config.toml
d_shared_expert = 0
activation = "quick_gelu"
moe_layers = [1, 3, 5, 7]
router_score = "softmax"
routed_scale = 4.0
router_z_loss = 0.001
vocab_size = 14605
norm_place = "pre"
norm_eps = 1e-06
qk_norm = true
init_std_up = 0.0209
init_std_down = 0.00521
batch_tokens = [16384, 32768, 49152]
doc_mask = false
dataset = "wikipedia_en"
Below are experts of layer 3 (counted from 0) of a mixture-of-experts language model. Rows are named down (a neuron's output weights, with its number) and show model dimensions 0-111. Each number is 128 + 32 x the weight over its row's rms, rounded and kept within 0 to 255.
Before each expert's rows: "comes before" lists some tokens at least twice as common just after its tokens as in all text. This comes from a sample of Wikipedia text that the model never trained on. Tokens count by the router's weight.

# expert 62
comes before: "\n", "|", "-", "The", "In", "=="
down0 [111 151 149 100 113 132 178 140 123 135  77 130 152 138 103 107 137  79 127 135 115 116 169 108 116 117 125 152 170 161 125 163 145 153 143   0  91 139 129  89  75  82 143  97 214 121 135 150  74 122 127 115 153 158  97  60  73  94 109 111 131 134 119 151  48 140 122 137 109 131 116 155 105 108 129  90 146  95 119  62 124 125 144 101 135 103 135 120 119 170 182 131  85  71 168 165  63 183 149 116 134 134 112 117 112 133 119 148 119 206 135 106]
down1 [151 146 136 108 157 150 156  91  98 148 139 163 169 140 174 150 183 136  95 108  86 144 128 108 151 110 202 182 119 188 105 127  91 113 115 166 133 141 106 147 124 169 142 174 111  90 142 104 103  66 159 123  66 117 107 153 104 120 124 103  79 126 124 144 185 160  78 176 154  60 132 162 131 126 115 139 140 101  91 138 136 180 159 146  94 138 128 159 136 132 156  77 170 125  96 105 110 137  97 149 139  81 139 128  86 165 127 167 176 147 102 108]
down2 [158 153 164  63 126 105 134 156  70 114 117 107 139 157  93  91 136  54 160 168  57 127 150 116 103  78  68 179 146 153  91 143 156 173 150  24 118 132  83 163 114 177 136 101 161 110 141 214  86 155 167 174 120 161  93  73 122 109 143 109 142 166 166 115 102 123 155  99  88 121 116 146 158 120 120  94 147 141 182  54 113 105 162  95 125  86 152  99 164 142 202 128  75  80 112 158 148 180 149 160 128 114 154 133 139  68 155 181 103 174 121 107]
down3 [124  98 156 157 147  74  89 148 151 126 116 129 158 114 136 132 155 123 100 118 109 143 118  93 137 112 102 115 157 197 159 211  95 125 108 151 103 116 124  99 101 114 191 186 246 142 142 104 131 135 133 111 103 107 161 134  80 111 155 160 158 123 105 173 104 173  83  77 146 167 127 125  88 101 142 164 163 144 172 135 105 102 140 126  51 110 128  97 147 183 115 127  96 134 127 149 169  96 136 146  95 160 116 143 126 127 118 179 144 105 205 147]
down4 [140 126 133  53 103 118 199 163 109  84 100 114 119 130 122 140 144  90 107 111 101 135 139 155 125 159  91  97 153 127 180 109 127 161 116  46  89 118 136 103 127  74 126  95 179 119 143 150 114 148 151 156 127 185  84 131 105 140 183 131 134  98 217 155 139  89 114 109 114 158 132  76 132 174 170  95 151 183 135 156  92 165 135  64  95 121 102 103 105 118 169 161  96  48 185 114 123 193 202 160 120  94 124 139 103 220 103  95  84 108 183  75]
down5 [141 118  80  79 103 128  84 153 115 141  58  77 114 118  97 110 182 121 108 100 186  87 127  95 129 147 139 111  70 148 128 185 113 159 138 168 100 145 137 131  74 161 125 155 209  87 114 139 117 130 183 131 118 102 129  83 149 159 131 112 152 158 112 139 113 132  91 158 138 138 163 141 198  95 161 171 128  60 124 222 126 175  94 115 129 189 115 115 149 157 120 189 139 106 105 155 136 113 117 126 148 134 130 162 116 165 169 165 110 129 125 146]
down6 [132  88 141 103  15 158 155  95  94 121 173  92 111 131 113 103 123 214 113 130 100 156 114 148 143 153 136 144 120 127  33 138 141 178 163  92 130 125 124 169 133 122 132 121 218 151 144 167 136  92 135 105 103 163 146 106  94  85 172 171 124 102 162 108 124 122 153  94 126  97 139 130  93 124 125 112  84 134 116 115 108 131 156 119 106  66 138 129 106  97  83 116 136  91 173 117 146  95 123  71 142 114  79 175 154 113 151 146  59 169  72  83]
down7 [110 151 136 125 149 132 129 117 129 183 118 135 100 151 163 141 112 106  98 143  72 152 130 163 141  90 110 175 124 116 135 133 125 127 103  96 113  35 141 141 116  98 161  92 123 129 154  72 141 143 119 107 122 155 139 140 133 105 130 153 136 112 129  78  88 168 139 103 208 107 160 133 145  64 109  87  80  38 221 133 111 107 120 124 126 121 126 163 139  88  65 115 130 118 133 137 111  90  81 161 140 129  90 128 125 157 142  88  70 127  82 145]
down8 [163  86 167 111  55 125 127 130 129 146 106  87 139 105 117 130 107 190 142 115 110 156 152 116 109 158 119 109 119 131  73 108 137 127 156  99 124  95 121 123  86 163 165 194 153 151 134 193 127  92 108 116 111  97 144 108  66 128 207  98 123 110 176 106 130 106 148 127 182  79 122 132 138 137  96  87  79 124 113 203  91 153  91 101 151  86  97 107  73 142 120 175 107  56 146 112 159 121 111 116 151 186 133 149 132 169 139 164  95 122  76 149]
down9 [139  96 119 103  65  59 101 180 140 139 138 130  79  88 119 114 121  99 165 166 135  89 113 116 193 179  85 130 200 151 116 192 119 142 159  73 105 164 131 165 106 132  81 125 101 135 119 160 142 124 136 118 104 128 135  72 154 156 168 151 155 119 154  79 147  70 145 154  93  87 114 154 121  99 128  58 157 155 122 179 171  84 213 136  86 120  86 116 117  91 114  55 139 169 130 115 122 182 123 167 116 140  77 215 111 176 148 101 107 148 153 124]
down10 [143 115 151 115  76 143 152  93 165 115 134 196  91  83 122 132 161  76  74  95 111 185 161 166 136 108 103 127 179 141 182 133 154 128 128  87 111 135  81  96 125  76 124  83 176 114 138 120 129 154 105 111 147 167 115 145 176 101  93 139 150 126 126 178 160 117 140 182 102 137 108 178  93 161 128 140 129  53 156 109 108 129 143 116  58 109 198  90 146 158 131 106 161  50 145 141  93 124 102 126 130 127 126 184 129 104 157 128  99 209 116  64]
down11 [149  97 168 111  60 136 142  60 124 117 177 121 104 170 164  92 135 157  87 144 148 143 112  81 165 128  84 126 137 159 123 107 131 112 158 114 129 118 143 202 140 104 157  90 193  95 104 122  82  90 116 119 129 185 121 125 136 105 137 153 135 189 141 130 176 160 158  74 115 101 131 183  99 124  81 120  80 130 116  64 130 104 164 151  80  73 151 129 153 176  91  60 131 101 153  55 134 116 201  89 203 167  64 109 104 130 132 122  67 152 107 107]
down12 [171 140 118  89 143  78 124 122 140 126 119 143 135 165 112 187 121 151 127 174 127 121 108 109 172 112 137 116 146 155 149 120 138 116 147 180 142 108 118 147  97 136 114 143  40  86 135 152  82 161 107 153 140 201 109 130 145 152 166 118 119  97 205 144 155 131 179 100 162 150 110 106 110 128 153 139  74 212 120 173  77 124 126 109 189 114 125 101  81 148 166 120 171 128  89 141 165 114 108 152 186 139  74 134 143  99 121 135 108  97 151 149]
down13 [112  92 145 154 152 100 133 170 128 108 119  87 104 138 148 119 102  99  92  97 155 103 107 143 107 108 126 132 144 196 133 224  78 130 127 182 115 130 166  43  56  88 176 203 222 135 158 122 100 131 142 115 133  47 180 170 151  97 150 168 120 135 127 165  65 142  70 148 179 155 115 150  69 123 126 226 177 139 157 122  79 163 119 134  88 159  90 119  91 148 148 115 122 149 110 112 144 112 112 149 121 174 109 111 126  73 147 163 151 107 200 115]
down14 [ 61 176 126 179 137 149 110 124  80 166  66 167 105  89 170 107 105  60 165 113 146  58  95 118 185 115 140 157 124 127 128 124  95 144 138 115 114 156 117 136  74 125  97 162 117 120  89 144 131 170 112 174 126 103 135 131 116  63 121  83 130 115 112 193 109 106 165 120 208 120 122 130 148 118 139  80 173 120 122 181  68 130 114 109  47 115 119 126  92 106 190 151 164 180 129 151 109 144  93 179 144 137 143 204 110 125 115 151 107 151 167 145]
down15 [125 139 185 124 130 183 129  88 143 150 143 130  89 138 123 174  60 139 124 190 112 138 165 131 106 122  91  92  96 125 151  31 129 146 152 132 150  47 125 132 139 109 136 166 127 127 147 164 154 129 122  89 112 166  73 104 157 152 123 173 147 152 142  98 121 100 175 153 123 124 174 165 161 156 118 102 193 125 149 113 114 140 120 110 109 119 120 137 141 129  66 138 149 110 105  74 165 155 151 124 137 157 160 140  87 133 123 124 142 129 149 107]
down16 [149 130  83 118 125 163 132 100 108 136 126 166 139 148 126  96 169 144 126 130 147 165 153 136 124 114 114 114  94 139 121 146 120 111 145 130 125 139 107 109 123 157  92 140 196  80 113 111 179 152 151 119 143 123 123  70  97 139 133 112 128 140  82  82 103 195 168 179  70  94 184 172 173 131 188 130  86  82 108 174 165 166  94 153 127 151 115 137 172 165  91 148 147 123 139 131 150 100 111 124 132 120 132 140 114 191 145 134 151 159 103 145]
down17 [142  90  94 156 132 138  85 106 158 126 134  94 113 124 131 112 150  72 133 123  54 156 190 183 180  96 119  68 113 139 142  59 147 105 143 159 127 128  99 145 149 164 142 133 255 143 165  60 122 128 133 133 155 107 105 114 175 164 119 139 124 122 142 104 173  67  98 156 106 183 144 156 166 165 148 150 108 141 141 119 156 124 143  82 157 151 127  73 162 150 123  91  90 157 112 141 139 152 144 116 105 154 149  93 174 181 178 144 130 131 156 110]
down18 [136  76 138  83  54 122 175 105 132 116 171  84 123 135 145  75 107 147 175 152 110 110  75  90 138 171 103  92 114 124  65 153 106 151 213  91 139 122  98 151 108 171 160 132 155 157 161 201 176  85  99  73 108 141 106 118 102 166 187 147 132 109 168  45 121 162 185 117 127  81 113 157  81  96 116  93 102 108 142 142  89 123 176 105  78 109  83  95  98 116  62  72 140 129 147 118 144  98 142 100 127 108 101 192 136 101 131 100  97 172 134 133]
down19 [135 115  88 164 142 160 124 172 140  76 167 109 162 132 137 202  97 159  87 123 111 143 153 143 144  73 127  99 146 160 171 121 159  73 113 121 145 101 160 107 164  91 106  66 189 116 141 135 165  90  97 115 155 139 127 205 140 121  85 156  83 128  63 135  85 162  78  99 124 103 162  93  91 186  35 187 148 159 148  98 130  82 209 127  99 146 119 134 102  88 159 125 163 114 137 156 140 101 134 157 129  94  76 118 138  98 153 129 154 108 136  75]
down20 [139 132 143 121 157 126  86 158 143 106 113 165 154 133 151 132 170 127  79 117 109 126 103 100 186 145 179 148 158 162 108 160  80 120 158 111 135 132 134 138  88  99 132 103 106  98 170 155 116  76 129 146 140  94  78  90 126 137 150 126 123 121 129 115 155 164 148 184 134 120 102 163 145 132 126 115 103  90 146  86  72 128 192  44  78 147 114 173 157 130  95 106 158  95 166  83 196 144 133  86 182 109  97 101 105 110 142 138 100 161 117 130]
down21 [188 127 115 174  98 141  99 151 134 161 189  78 108 128 101 103 135 117 138 103 119 135 151 192 126 162  87  83 105 156 127 169 144 115 115 157 133 110 179 116 151  86 141 120 255 160 101 110 104 137 117 198 185 136 190 134 136 128 109 113 122 127 107 138 103 208  99 102 131 144 115 154 144 129 128 192 119 112 131  99 192 159 123 187  95 110  88 116 120 131 103 143 159  98 108 115 107  45 122 143 140 145 130  78 131  99 159  90 174 128 139 167]
down22 [ 93 159 165 117  54 180 127 143 135  79 103 151 126 115 134 124  49 131  91  70 131  62 219 119  88 111 149 175 160 150 104 108 143 104  69  82 127 160 144  77 110  88 110  24 129 110 131  90 138 116  67 131 146 171 132  85 108 154  67  96 141 117 109 102 102 150 109 106  86 103  81 107 136 110 114 127 124 103 131 116 166 133 146 153 120 199 157 187 136  93 170 154 169 127  76 113 133 203 138 135 156 139 157 139 108 132 139 184 109 116 127 144]
down23 [114 130  97 144 106 132  23 138  76 159  85 162 148  94 122 116 129 157 185 137 120  64 145  75 141 122  86 101  90 153 120 146 167 156 143  99 131 125 110 150 116 154 160 165 225 100 139 149  98 127 147 153 151  84 110 132 101  89 142  78 170  55 125  90 106 130 175  57 181 117  75 127 177 104 165 116 105 142 122 223 161 131 120 137 151 132 134  83 147 148 106 113 157 143  96 165  56 111  85  89 192  79 156 158  96 192 140 138 119 124 143 133]
down24 [179 105 138 171 102 135 136 146 136 100 174  68 146 117 125 137 135 138 135  86 102 162 145 158 102  90 108  83 179 131 130 162 197 125 117 172 101 122 149 147 117  61 137 146 255 164 163 118  92 126 110  88 128 115 136 165  99 112  96 164 161 163 118 141  93 184 105 134 136 146 109 159  91 122  96 178 143 147 149 100 169 163 121 137 136 144  95 121 121 153  86  93 133 116 118 139 158 115 114 134 115 133 131  92 115  76 120 135 173 109 132 152]
down25 [ 85  96  91 103 100 110  95 134 148 104 132 103 122 148 139 131 179 107 107 120 114 120 150 128 206  90 151 102 117 130 104  91 114 110 120 137  87 144 115 152 113 163  89 136 255 125 148  93 136 120 165 156 162 116  88  70 137 181 120  78 141 169 119 121 143 106  64 165 120 147 163 156 235 157 121 129  87 122 130 170 118 128 132  72 127 182 139 102 191 155 116 138  65 179 166 153 159 153 121 118 138 129 162 133 143 163 192 136  82 135 153 101]
down26 [137 142 104 140 118 141 135  69 168 130 163  94 111 160 154 165 135 183  97 140  88 153 102  49 148 214 193 154 113 136 116 162 122  65  61 145 122 124 144 118 148 129  87 162  70 121 149  91  51  88 190 128 111  95 120 140  84 141 115 152  91 185  99 138 187 120 112  73 146 122  86 100 113  81 116 158  68 161 116 128 148  54 133  98 155 123 106 157 148 120  97 106 167  86 125 161 177 118 139 157 108  56 149 155 148 105 143 160 114 150 127 100]
down27 [144 126  96 105 104  69 147 146 176 148 127 110 134 137 131  81 165 126  86 124  90 146 130 165 173 122  92 114 153 144 124  82 161 124  84  88 148 146 125  67 157 110 108 171  86 127 163 122 120  91 136 149 123 115 142  85  80 118  85  92  51 126 124 132  97 200 114 107 150  51 125 144  78 101 131 109  94 113 131 154 127 118 113 169 159 111 110 137 124 114 132 129 145  87 138 130 142 101  91 126  82 158 152 177 119 168 125 127 163 143  89 135]
down28 [139  84 154 120 112 132  98 157 163 136 123 127 127  97 101 116 123 102 178 161 161  67  94 120 147 167 158 109 183 135 118 152  86 125 175  50 111 167 114 150  86 153 124 152  80 128 131 191 209  92 138 108  90 147 117  98 108 163 133 119 153 117 174  82 136  80 151 164  97 118 136 159 101  94 138  70 169 130 113 180 170 103 218 122  29 119  96 116 138  96  98 105 143 169 136 169 135 137 101 141  97 104  76 197 106 209 130 128  99 136 156 129]
down29 [166 104  68 186  76  74 125 158 111 177 122 141 117 119 169 155 122 138 105  77 131 118 160 150  92 182  81 106  98 120 103  86 155 105 113 116 128 104 123 168  90 109 123  43  74 154 117 135 157 154  73 163 138 170 104 131 134 113 109  87 117 131 150 146 154 157 143 110 140 127 145 117 105 157 132 101 118  87  94 166 122 149 116 168 138 150 151  90 131 114 143 121 138 151  83 173 160 142  98 132 123  82 100 135 152 120 159 140 139 143 100  84]
down30 [108 145 138 153 156 179 169  98 151 144 122  98 145  79 158 113 131 126 124 132 149 157  93  99  66 123 146 150  80 106 181 165  96  95 155 171 160  67 142 156  91 134  99 156  51 109  83 175  91 108 122  75 150 113 143  95 148 108 163  88 130 146 185 112 166 186 180 194 137  77 137 162 100 114 107 141 158  71 125 130 144 119 145 151 113  92 113 142 150 176 176  70 155 112 108  97 160  66 119 132 181 123  99 113 122 191  69 138 197 193 117 113]
down31 [ 81 115 158  94 140 112 119 151 156 177  73 145 113 156 124 157 148 128 150  95  90 160 151 140 129 107 167 150 136 115 114 101 160 137 172  29 154 150 100 177 108 157 152 109 148 134 157 158 144  92 170 116 199 177  94 123 130  95 138  97  98 123  94 156 143  99 131 139 169 120 120 166 115 184  92  88 154 165 141  78 107 118 174  87 112  61 153  53 158 154  79  91  53 100 128  75  91 133 172 109  90 120  81 114 107 156 103 176 121 193  98 160]
down32 [137 105 153 166  69 122 142  95 136 100 144 126 136  88 169  92  97 168  90 146  97 205 142 104 161  83  68 133 166  98 108  97 161 119 195  99 136 117 110 143 137 123 151 119 247 111 153 135 143 121 149  90 111 129 143 132 130  90 166 136 160  97 110  99 152 145 157  81 135 119 116 128 101 115  94 104  71 104 135  77 137 154 133 125 131  73 116 120 167 154  63  64 135 127 142 100 123  85 185  50 119 134 114 157 121 139 140 112 102 213  90 110]
down33 [175 157 142 104 115 178  77 159 139 159  63 154 135  95 125 131 101 121 123 138 150 122 151 120  69 142 168 145 120 118 100 105 128 133  58 205 131  86  99 122  96 158 195 143 184 126 109 129 112 123 130 133 137  79 190 144 111 127  66 127 164 104 180 167 147  70 124 176 178 190 113 143 180 109 176  75 156 169 107 112 162 121 136 123 183 166 112 208 191 129 101 172 176  93  63 118 148 184 148 141 159 171 149  69 146 109 117 136 173 113  81 144]
down34 [142  86 123 225 139 109  88 110 146 106 146 107 167 137 149 157 149 139  80  74  49 172 113 152 175  70  97  80  91 115 107 118 144  89  72 126 158 103 130 195 182  76 147 109 239 137 130  71 113 148 204 100  58 137 151 131  91 150  73 152 123 143  86 165 117 145  86  68 126 200 126 166 166 190 112 125  98 103 111  86 160 122 163 135 168  98 159 120 152 183  64 119 107 106  94 154 133 163 124 122  52  85 177 106 134 120 123 127  97 120 136 122]
down35 [136  84 130  73 110 114 143  90  93 103 170 160  38 121 149 138 103 117 103 103 122 125 129 124 170 121 149 181 108 106 102  99 116 103  78 157  58 105 126  84 129 115  74 103 132 118 137 138 143 127 105 105 178  31 120 145 193 127  90  80 144 115 133 177 100 118 116 131 123 164 154 158 176  79 132  77 153 183 118 109  84 155 110 149 118 167 138 176 116  30 118  93  66 118 167 140 175 107 180 116 125  99 127 121 162 139 163 107 167 139 102 146]
down36 [163  66 132 160 109 118  53  99 106 129 188 137 170 141  89 176 135 180 103 120  93 191 109 162 137  82 127  67 183 163  84  91 162  59 133 160 107 170 112 164 185 108 103 187 255 143 125  74 152  99 119 115 136 125 138 150 113 147 124 158 139 146 119 135 114 193 110  80  86 161 162 176 123 164 152 166 102 165 137 113 147 155 181 151 140 161 161 120 172 143  98 124  86 110 147 130 169 135 124 102  80  78 172  95 119  98 159 103 173  95 117 111]
down37 [122 141  83 110 116 179 109 140  97 177 118  64 120 120 107  72 136 121 149 146 179 150 146 143 112  91 101 135  62  98  91 136 126 146 164 193 121 186 133 135  89 181 103 113 255 113  99 151 145 115 158 118 198 124  99 130 135 120 131 119 165 142  69  74 125 136 125 175 119 188 167 113 154  87 132 208 119  77 113 180 184 150 110 135 128 114 111 121  99 167 126 138 106 141 134 155 120  75 121  99 146 177 155 123 141 160 132 138 174 129 114 161]
down38 [ 84 143 166 175 142 112 105  86 105 131 115 104  97 106 128 125 141 114 122 118 159  63  90 157  71  92 102 142 163 103 137  54 147 132 139  70 158 140  69 156  99 158 175 131 155 169 110 111 175  88 100 117 154 185 126 106 135 176  43 125 149 160  99  71  93 173 206 123 105 118  96 129 161  89 154 133 156 130 123 109 133 155 139 148 125 136 128 146 159 156 122 149 117 121 112 159 187 147  78 123 168 142 142  91 106 167 137 174 106  74 159  92]
down39 [164 118 174 169  90 168  95 166 148 107 122 125 123 121 132 211  85 162 153 174  88 153 140 121 123 145 137 114 107 192  91 115 136  89 120 112 105  90 169 111  72 107 163  90 111 148 122 174 139 122  90 165  93 175 168 105 114 158 115 122  90 119 161  84 140 132 143 169 160  94 109 150 171 132 117 109 114 112 162 139  84 146  96  65 142 170 127 143  63 133 140 133 112  61  96 149 147 218  93 155 188 141 173 143 143 184 144 141 107  78 119 134]
down40 [108 156 106 169 146 138 125 148 100  97 106 158 123 170 145 129 130  76 128 105  85 179 119  96 147  84 117 163 180 108 160  59 151  97 113  98 128 105  98 102 144 138 160 116 186 177  88 100 162 151 116 121 127 154 104 144 136  95  80  87 135  91 137  89  88  91 122 114 113  58 170 125 106 197  93 155 147 141 209 168  98 114 130  50 139 121 132 128 115  94 181 108 144 145 122 156 147 175 125 153 166 150 138 148 140 119 150 179 150  93 111  86]
down41 [104 165 170  93 161  68 115 131 124 106 140 132 109 149  58 129  84 197  76 159 153 121 117 164 128 155 159 170 159 142 118 116 131 114 118 142 117 137 123 104 203 138 163 126 168 132 156 135 108  84 124 143 147 128 148 169 166 153 126 159 112 124 109 144  98 116 160 145 121  51 146  88  71  99  91 218 177 154 123 154 132 116 156 129 133 145 125 160  75 108 129 133 111 143 145  99 172 174 122  85 136 224 108 173 152  78  62 119  78 133 168 119]
down42 [144 114 188 147 138 189 143 159 125 122 105 133 150 129 120 141 148 107 120 111 166  84 102  95  85 150 242 135 152 136 143 130 135 108 124  83 111 159  95 103  93 161 130 145 105  97 146 136 210  93 118 118 118  72 114 101  90 191 108  95 104 157 188  97 127 110 146 137 126 222 101 190  89 135 125 104 192  77 142 140  93 149 148  94  74 170 114 105 137  92 117 185 122 161 163 151  88 108 143 128 101 105 136 150 108 180 104 174  98 138 121 109]
down43 [166 129 143 116  88 184 126  98  87  73 169  88 162 186 120  93 123 193  85 126  98 141 144 140 129 126 115  79  95 150  59  68 158  86 125 119 125 119 135 174 148  89 153 127 141 108 134 114  28 110 120 134 114 134 130 120  72 175 101 129  83 172 124  98 144 174  89 105 101  59 115 127 114  86  81 147  90 136  88 143 121 154 148 111 139 114  89 111 115 137 121 108 149  88 137 109 190  92 118 117 131 122 132 172 112 183 125 135  64  66 134 114]
down44 [128 182 116 145  77 154 126 142 108 174 126 121 140 117 131 158 116  80 140 143 113 205 168 131 104  75 127 137 136 151 165 244 109 122 132 141 139 124 149 150 189 142 150 144 108 137 177 143 103  94  94  69 132 179 116 135 119 129 183 151 160 127 127 118 133 129 111 146 152 134 135 171  91 127  68 145 115 120 161 181 117 115 151  33 129 137  82 138 115 101  91 112 144 170 127 124 129 105 153 105 126  88 137 106 116 108 124  99 118 119 139 184]
down45 [139  72 142 183 128  81  74 106 115  97 170  99 183 122 105 172 170 200  84 107  53 175 119 144 180  58 111  70 120 163  67 125 137  87  80 160 141 143 133 208 203  89 124 144 223 112 142  81 118 111 182 102  64 137 144 147  65 135  98 178 117 151 111 199 128 162 103  69 118 163 113 168 158 187 139 130 125 112 117 108 137 158 158 125 122 136 167 128 156 170  72 107 108  96  98 125 156 164 100 105  82  43 175  87 119 118 132 142  96 111 154 122]
down46 [159  93  91  84 136  67  88 113 121  92 101 111 151 116 147  97 167  79 199 125  76 125  93 165  91 116  83 123 102  95 120 174 148 128 103 156 124  68 153 105 112 111  95 144 177 131  70 133 102 192 126  61 105 166 147 159  75 148 166 162 157 168 171  94 111 104  97  77 127  62 129 113 182 118 151 127 131 125 134 125 153 146 119 102 117 201 145 119 121  97 155 165 126 147 103  80 160  69 168 110 129  89 139 112 160  84 133 154 135  91 159  99]
down47 [215 138 141 137 164 128 101 180 184 161 150  83 162 146 114 120 131 151  76 173 182 164 162 162  97 142  97 133  88 143 134 123 139 111 101 144 135 183 191 113 122 150  90  96 234 110 142  82 112 176 134 141 174 101 110  79 108  97  97 129 147 100 113  80 114 156  17 103 146 141 102 139 142 101 147 199 156 115 137 164 136 113  99 162 161  85  88 110 120 160 105 147 125 126 140 140 168 112  95 125  89 172 134 151 125  99 133 174 174  96 124 123]
down48 [139 159 147 138 174 161 151 161 110 153 135 172 175 164 189 153 102 139 126  80 119 112  50 138 104 143 191 116 158 178 150  89 138  98 119 106  97 144 139  69  62  84  89 167 167 123 108  69 108 152 147 137 123  80 147 138 112 111 141 152 105 159 162  73  66 132 155 101 116 122 122  90  43  89 132 135 157  99  96  96  95 107 137 130  95 161  83  79 161 109 154 163 167 129  93 158 117 111 119 180 171 107 149 133 129 109 154 143 132 122  87 148]
down49 [109  92 149  98 131 185 117 104 141  97  90 112  37 109 119  87 126  85 123  89 151  79 175 126 130 168  96 144 148 195 139 103 132  78  33  95 159 135  98  92  98 175 124  89  48 142 119 101 119 138  77 150 152 125 145 110 124 130  85 133  63 121  99 108 127 163 118 156 148 116 102  99  69 136  98 176 124 154 142 132  89 104 121 193 192 188 174 121 114 137 135 144 121 107 135 131 191 144  94  99 127 135 143 138 155 138 158 162 102 113 117 101]
down50 [124 139 103 117 132 214 119 143 143 181  99 142 107  89 165  73  28  73 159 105 123 149 146 146 123  92  99 157 147 122 118  70 131 130 148 159 174 131 123 101 105 153 156 147  82 108 111 161 113 150 113 151 174  84 120 168 180  93  93 104 133 137  89  66  67 125 136 154 154 195 157 134 135  83 122  92 170 113 187 119 204 127 109 195 125 107 104  97 135 164 124 139 132 168 146 120  68  68 120 159 134 187 151 120 115  94  80 144 166  99  92 152]
down51 [ 86 100 179  85  94 222 122  73 158 111 198 146 131 158 156  68 110 130  92 151 103 113 107 188 112 140 175 145 144  95 109 115 112 101 150 192 111 114  90 125 165 136 137  94 106 112 144  98 146 100 112 138 121  47 123 121 191 163 132  87  52 105 130 111 114 125 138 143 133 138 164 163 138  84 113 109 117 127 133  98  85 140 189 155 125 171 103 143  99 154 127 130 104 103 157  72 130  58 155 131 152 146  92 161 169 115 122 113 127 150 118 140]
down52 [107 139 164 121 140 120 117 154 116 155  73 157 111 146 100 170 149 108 104 101 102 107 156 134 132  97 154 133 160 161 126 119 173 152 126   0 135 151 117 165 135 113 135 110 141 125 189 117 131  82 164 126 178 193 120 142 106 141 132 133 121 119 142 139 160  79 100 150 139 132 125 117 109 202  90 100 156 135 138 131 141 130 171  91 155  83 129  84 141 113 133 130 100  95 152  79 117 178 189 152  92 135 109 135 110 210 119 172  92 165 102 134]
down53 [ 93 144 154 112 198 105 168 141 145 167 164 184 159 122 126  96 217 149  88 143 166 154  91 114 154 154 174 121 107 162 158 104  48 143 145 128 121 131 194 133 115 162 160 182 126 169 131 137  96  76 139 124  98 135  84 178 124 186  96 179  79 133  60 136 120 134 110 138  60  70 116 158  95  95 162 188  97 113 128 134 162 116 145 131 114 126 135 147 176 128 117  87 127 132 104 121 117 119 128 132 156 145  90 125 139 109 142 121 166 149 138 128]
down54 [132 125 150 131 154  88 150 144 171 134 131 158 118 127 137 127 145 116 110  89  39 165 121 139 118  43 147 103 146 152 156  71  86  87 143 101 126 114 113 135 107  55  99 139 119  56 104  95 111 108 126 153 118 170 108 123 123 195 136 166 146 147 104 162  78 154 152 154 114  77 107 130  45  87  75 147 178 118 173  86 125 125 138 177 107 107 211 104 126 129 134 160 165 152 164 119 150 141  82 111  85  92 118 103 125  98 125  70 132 147 151 109]
down55 [ 86 163 149 194 180 134  93 185  91 176 126 127 109  77 107 114 152 138 185 105 156 107  87 152 164 108 137 145 135  99 104 131 165 136 152  93  98 150  97 114  86 127 124 140 133  76 187 152 122 124 158 162 161  95 137 127 113  66 179  56 150 131 145 157  69  88 130 153 189 156 137  87 109 173  83 153 195 105 169 120 144 155 137  74 123 177 116 125 145 181 111 138 131 116  98 123  21 145 110  88  85 109 200 131 131 136 114 158 142 160 132 122]
down56 [125 130 140 179 173 164 111 104 140 173 143 115 184 136 140 115 114  81 104 116  86 162 156 144 197 117 103 119 111 115 146  59  70 122 147 150 114 105  89 176 127 148 152  83 249 119 109 101 162 129 157  89 128 142 122 117 174 146 115  91 130 152 101  65 167  97  57 118 112 215 162 170 180 216 107 174 116  85 144 111 184  88 116  72 134 150 166 110 139 189  65 113 113 137 116  95 105 131 144 119 108 123 167 132 138 139 155 146 120 106  94 100]
down57 [181 166  97 112  67  62 132 102 143  85 120  77 162 145 146 153 120 143 134 134  63 121 134 141 115 152 163  97 117 162 165 115 139 102  99 203 127 141 105 132 225 130 177  66  83 158 169 134 145 105  65  89 195  90 138 135 121 165 103 108 169 124 143 111 182 150 131  93 138 145 109 165  62 104 124 125 127 203 121  88 146 157 123 147 198  98 153 160  88 136 112 115 120 132  75 120 149  35 116  31  85  80 142  98 127 115 127  78 132 107 125 176]
down58 [144  89  94 107  61 186 121 145 116  88  94 119 121 160 105  99 157 110 114 103 116 109 140 133 163 127 136 107 118 148 119 140 168 132  82 161 149 129 139 120  79 158  93 127 211 136 153 132 153 156 177 154 150 144  66  66 123 119 141 135 135 126 143  95 141  79 147  88 117 108 109 149 114 169 126  89 110 147 132 228 156 142 102  81 158 115 121  86 166 117 136 101 109 129  90 128 107 136 118 143 159  76 104 171 130 130 188 196 120 130 179  73]
down59 [109 133  99  19  85  93 148 109  80 129 165 202  82 144  83 164 150 158  81 160 182 117 135 160 128 154 137 143 112 180 142 132  92  77 131  74  63 165 118 141 153 141 128  64  86 115  98 159  90  51 111 180 120 141  98 121 152 175 147 164 119 130 128 143 109 148 174 123 138  90 151 133 130 111 129 132 169 171  50 138 102 113 197 153 127 111 136 140  68 129 126 157  87  72 180 123 134 103 118  74 121 130 115 148 155 114  91  97 117 113 169 106]
down60 [176 109 155  92  59 157 185 117  93 124 138 113 163 148 108 108 105 183 121 144  73 194 143 127 105 120  88 101 101 128  21 110 163 149 155  85 127  93 163 126 125 158 155 122 204 141 130 203 140 107 116  86  92 147 167  84  55  96 165 131 122  78 160  96 121 168 161 103 163 104 121 114 151 126 121  86  54 116 139 141  96 137 138  73 137  87  94 132  79 144  74 138 159  79 128 108 176 130  99 116 127 108 117 181 136 141 159 151 103 171 106 115]
down61 [160 134 123 112 110 224 132 149 133 134 168 112 141 157 156  50 142 111 157 114  87  94 179 144 120 149 137  88 140 136 123 103 173 135 152 169 136 117  95 108 142 133  73 115 203  98 161 119  93 120 171 147 137 109  81 109  91  94  96 126 110 168 147  63 105 113 177  96 133 154 119 179 114 126 142 129 108  92 138 126 171 118  63 147 126 130 144  95 132 140 147  66 116 180 144 169 139  78 104 137 205  75 140 117 101 139 123 147 100 106 114  95]